python train.py --n_layer=8 --d_model=128 --experts_per_token=8 --activation="swiglu" --moe_layers=[0, 1, 2, 3, 4, 5, 6, 7] --router_score="softmax" --router_logit_norm=1.0 --lr_router=0.00198 --vocab_size=8192 --norm_eps=1e-05 --tie_embeddings=false --optimizer="cautious_adamw" --beta1=0.9 --batch_tokens=[65536, 131072] --steps=5544
Below are experts of layer 5 (counted from 0) of a mixture-of-experts language model. Rows are named gate (a neuron's input weights, with its number), up (a neuron's input weights, with its number), down (a neuron's output weights, with its number) and show model dimensions 32-63. Each number is 500 + 40 x the weight over its row's rms, rounded and kept within 0 to 999. Numbers have three digits each.
Before each expert's rows: "gets" lists some tokens that make up at least twice as much of what it gets as of all text; "comes after" lists some tokens at least twice as common just before its tokens as in all text. This comes from a sample of Wikipedia text that the model never trained on. Tokens count by the router's weight.

# expert 11
gets: ".", "|", "==", "===", ").", ")"
comes after: " |\n", ".\n\n", "20", " |\n\n", "19", "\n"
gate4:506491491499526484478543448467481486504506488525525523488591569463483517507493442417486461569508
up4:495470483513554538496388505510538517532498482548504490502480498488535430491472468462505509489445
down4:512455543428559410456465537466485481562452523533437484475486484432584533472521429489479500491494

# expert 103
gets: "20", "10", "00", "30", "50", "15"
comes after: " ", "19", " $", "–", " ·", " m"
gate0:521533563445525482481505563511447521526444467515418470526522469521431517492434520542474450480459
up0:501554464492454544528552535484457455486463452541515531437488610469502551434483496448529527505567
down0:568564496484462595519553537525545515536543484500519506451446435511479516519474467497486503533501

# expert 107
gets: "|", ":", " |", " to", " of", "-"
comes after: " |\n", "\n", " Born", ")\n", " Died", ".\n"
gate0:500509564492511456525430483544551450454454467541495493469479547520462438517490492495496528561537
up0:469512550531463494495464448551498524483475530524506477477455588454512514442445414535488540525460
down0:555440529507485507441513501509488555526535509478485506582446609519555491404430500535394490451507

# expert 71
gets: " ", "|", " the", " in", " |\n", " The"
comes after: " |", "|", ".", " |\n", "%", "|---|---|---|---|---|\n"
gate0:467495485498527518497548503520518452455498447545455610531490559494471537455559537521514503481472
up0:495462481522501430474490544547548476455556499453485464500623503519485464469481470411510467455469
down0:512487483489477472518533489511450538574529502505511456543475570434383496525515569489537472488475

# expert 92
gets: " m", " p", "c", " t", " c", " P"
comes after: " the", " a", " and", " to", "-", ":"
gate0:513479540539523536507566491498523494601445521479524533504514534466502553417474488512494500515576
up0:506479420536457448534508533471532560546521541487539499509519538462498564423504465497506441500534
down0:544541450420495517518484521478533544542461529484501492461585569447454543455562455565481459515534

# expert 25
gets: " |", " ", "–", ";", ".", "0"
comes after: " |", "0", "1", "2", "3", "19"
gate12:412438517507511460497486475479479485524438526498456566465490523458526539478540509498465523564539
up12:517485453530482526508492460473528524544489437498532516542532497568457526576481542479487558452551
down12:510467506476521508505500574512509420483413471524502577506522512473563528532467491432580501518581

# expert 50
gets: " and", ",", " was", " a", " is", " an"
comes after: ",", " is", ")", " =\n\n", " was", "),"
gate0:485586518469467495474492512537453470460505575479479480475460532413569381490538516458459510453492
up0:434555535527486518476478458593484501403478522411520570523493488451487415475522510499524494474571
down0:534540519441442495465511536543462462526488557471460473487541438439565492510526480516349546533534

# expert 127
gets: " ", " |\n", "\n", " top", ")\n", "20"
comes after: " |", "|", " ", "-", " S", " s"
gate0:476525472491465555539523572525522476579511527549535494552523534537438501494508508519469478492457
up0:504527475451471586578551534560467444510546514524511447558461510480483511475485467517496423474501
down0:497484487471451520606548515569489521416483521573484508485504568528569460466479527455462488448506

# expert 110
gets: "–", " with", ":", " on", " had", " has"
comes after: "1", "3", "2", "0", "4", "5"
gate0:423495530453537522445472479492537446520422447507486515538486543528477488549507455517518485510514
up0:487500488535520504517488485411532480454486472440462511528538516484532413472517434505505561481541
down0:556528529533527526490467510427506584512442579505506457566521499483487475507553505589376527518482

# expert 104
gets: " |", ";", "0", "%", " —", " –"
comes after: "0", " ", "1", "2", "3", "5"
gate0:508468506522519439387533559472540485467513509509581515500512521553512492523479547496466512543542
up0:443498494534463475510558473564494450476524461522498496507524536404538481494524523487515491398496
down0:504534475490557502517537483519519535498529516509523499482540522532510512475468525491567482454499

# expert 4
gets: " ", "1", " |", "S", "0", ")"
comes after: " ", "\n\n", "\n", "19", ".\n\n", " =\n\n"
gate12:535485523480457600646477512433490495528478513419497540544471488567422501557488546537494494501553
up12:482555481448512543405491490466503483506560542448470420492511493423577530515486563500496491466469
down12:487466431577516526573530507493517474506482498483538511533487496521484422530558456515581530494474

# expert 89
gets: " ", "19", "20", "–", "18", ","
comes after: " |", " ", "|", ";", "1", "2"
gate0:538494594536461505455533473527489529514423418496507480459405512511444480563509479500439481504504
up0:439507428477572414510444515457497429466580549493447513513569520510449526433526465536516565460478
down0:438461457540518532519522506493462505506495479485435516507524498464487499505478544463505509453530

# expert 115
gets: " the", " a", " The", " an", " his", "The"
comes after: " of", " in", " for", " on", " with", " the"
gate0:590486452595509541470428516521496506454573424532516486516457464444493501503473438500488444457484
up0:538479482544471540457515521512502530488439541516459536470578539521518551503462515501512502458502
down0:506521517516500478505483566515590521429517422486445463506462440485443499474538515533547488522474

# expert 90
gets: " ", " |", " |\n", "|", " /", " League"
comes after: " |", " /", ":", " |\n", "0", "|"
gate0:489551564485517465524494433558522538413425485480535552551495457420464489467523464466498453548472
up0:470476433525541593499541542492481509544556456479459451497501510515493489563473533474501530476538
down0:588471479471500509476481427480542479482571463509451444472492482451430491486475472547638447517485

# expert 27
gets: " ", " (", "1", " He", "19", " career"
comes after: " ", " |", " (", " /", ":", "|"
gate0:519456491505507428512497535514567440417473496502475487449430515406499548494557479490487504410552
up0:496498496440487463489452490483531502538483493528487525526493550498464502546452548508507501505462
down0:543500449484569502586461497488477536481482506424542485522490494501484490516493484548516457426483

# expert 52
gets: " ", "19", "20", "18", "–", " inc"
comes after: " ", " |", "|", ";", " (", "–"
gate0:528467579464547519505477514427491484549491478532482507504581516540451511456441546533482450444497
up0:425459564529535535470490530468578500528497538546494567509465553460452459489448526535508548476483
down0:533491544513537500503549583547498511444513495546503499464503519425457535512564554529496477507503

# expert 60
gets: " |", ";", ":", " -", " –", ");"
comes after: "0", ")", "1", "2", "3", "4"
gate12:504519487462539464509487460491484473479545498476514467522546471455510429586537538497504492494583
up12:429416507477490482502498535465537498517492539528491531481501491498463565417418459514537581469468
down12:546380524519543521506505480485465470486503529498420492503486526436430509527479517485587503478504

# expert 21
gets: " the", " a", " this", " first", " one", " his"
comes after: " of", " the", " a", " for", " to", " in"
gate2:546449522476558540490497493478454481509477537481536469515489517503446474596426466531497535501471
up2:475421438457491492544523531456516461536517526470480514465497517551510414449460539484506551479495
down2:540534497547587506469498566488506472530479507474505488553551480498572512542419507495532478470520

# expert 108
gets: " was", " he", " and", " had", " He", " is"
comes after: ",", ".", " he", " and", " He", " that"
gate0:469441495471500480488472506469479554472567456471434526482417490506491489516480526527490465508441
up0:477499518464496565521506501472535507433354547474532542460494521457486490523517546554515524492547
down0:526465511423437580511539517476466545519501503501481519540494553449568522524508510535615475417500

# expert 44
gets: " the", " a", " The", " other", "The", " local"
comes after: " of", " the", " a", " in", ".", " is"
gate2:530500509450536555500474462482518453519443495452465477531489574440484527496532548573492453482511
up2:480497429497430475421512494539450490533515522517495481549409443480546478509500486360506547469529
down2:516510473544540460534504557477514537503491561501526493540418463505518513555502442372571500493546

# expert 100
gets: " and", " a", " or", " to", " but", " also"
comes after: ",", " as", " and", " is", " was", "s"
gate0:492560496508565481498494496592517499496552478413506519605529518516510515413533471546475487498511
up0:479479500482515546530559528462516488498477471610485486456444575485511480514493539463539571463499
down0:498488540532522555462505472563566535435490441484493478571506542466502517425485504510583573494589

# expert 13
gets: "-", "|", ".\n\n", "==", "\n", "\n\n"
comes after: " |\n", "\n", ".\n\n", ")\n", "\n\n", " |\n\n"
gate4:524441470518500517522559470584478506527519489487491448552501514528494471431468489493473547509448
up4:441497502477503457549502497449404487526543484479429472515472566509464502509495529570508515523507
down4:466457533539552417409544520516473527538524478543485519486493528526544539551467458482466554531508

# expert 34
gets: " he", " m", " w", " s", " He", " h"
comes after: " a", " the", " and", " was", "'s", " to"
gate0:492530459405465429483551541543475528529531530407482475508486455508491514519470474488458467477518
up0:513472456461579470428542537510505522519491544467506455528486541572511478444502445512464467475481
down0:583524462416557501475484501504496451465507517497549479567486562499467482459551494535474509386543

# expert 119
gets: "19", "20", "–", "18", " ", " in"
comes after: " ", "19", "20", "–", "18", " ("
gate0:518522484452481537469433532459478534515460519441481523481511500445548551451551516416538544588489
up0:460459516499443452514560519524430432432510537508523439500412491534498415509443471590481489473505
down0:485509496518559495557535510537470620505497473494502503532516496533521498541482449503626558578519

# expert 73
gets: "19", "20", "18", "1", "2", "3"
comes after: " ", " (", "–", "19", "18", "/"
gate0:482475447480503528529539480438587494522508411531484548542506506459539505506452498442506499569456
up0:456459481497481492519548508532447509524518549517464440475508472513490502511538562549492525579530
down0:564525490491492473583518531520510482502472517505454550451528476493425458500442504511531515476526

# expert 79
gets: " ", "-", "–", "|", "=", "+"
comes after: " |", "\n", " |\n", "|", ")\n", ";"
gate0:503499569599517503472512476561520436527499557532566494498464509593454480443531515451518526531482
up0:520468524496550477497531523477401383523526484493540520498458574588513487447529584441529544504537
down0:565431488524504529394461421492551572462522535497554555473440508552531484479576483550422527545462

# expert 41
gets: " |", "-", ":", "|", ";", " -"
comes after: "\n", " |\n", ")\n", ")", "0", " Clade"
gate2:475491495493480490474439500553485497443450548487559582505446558438538500481461512486469513480478
up2:522501509535377489547451520527535460470472490503532529504430483424522516481512538467440493454527
down2:420511513526512464462545507489506551534475539455488509562565451506492465488464575445423471498571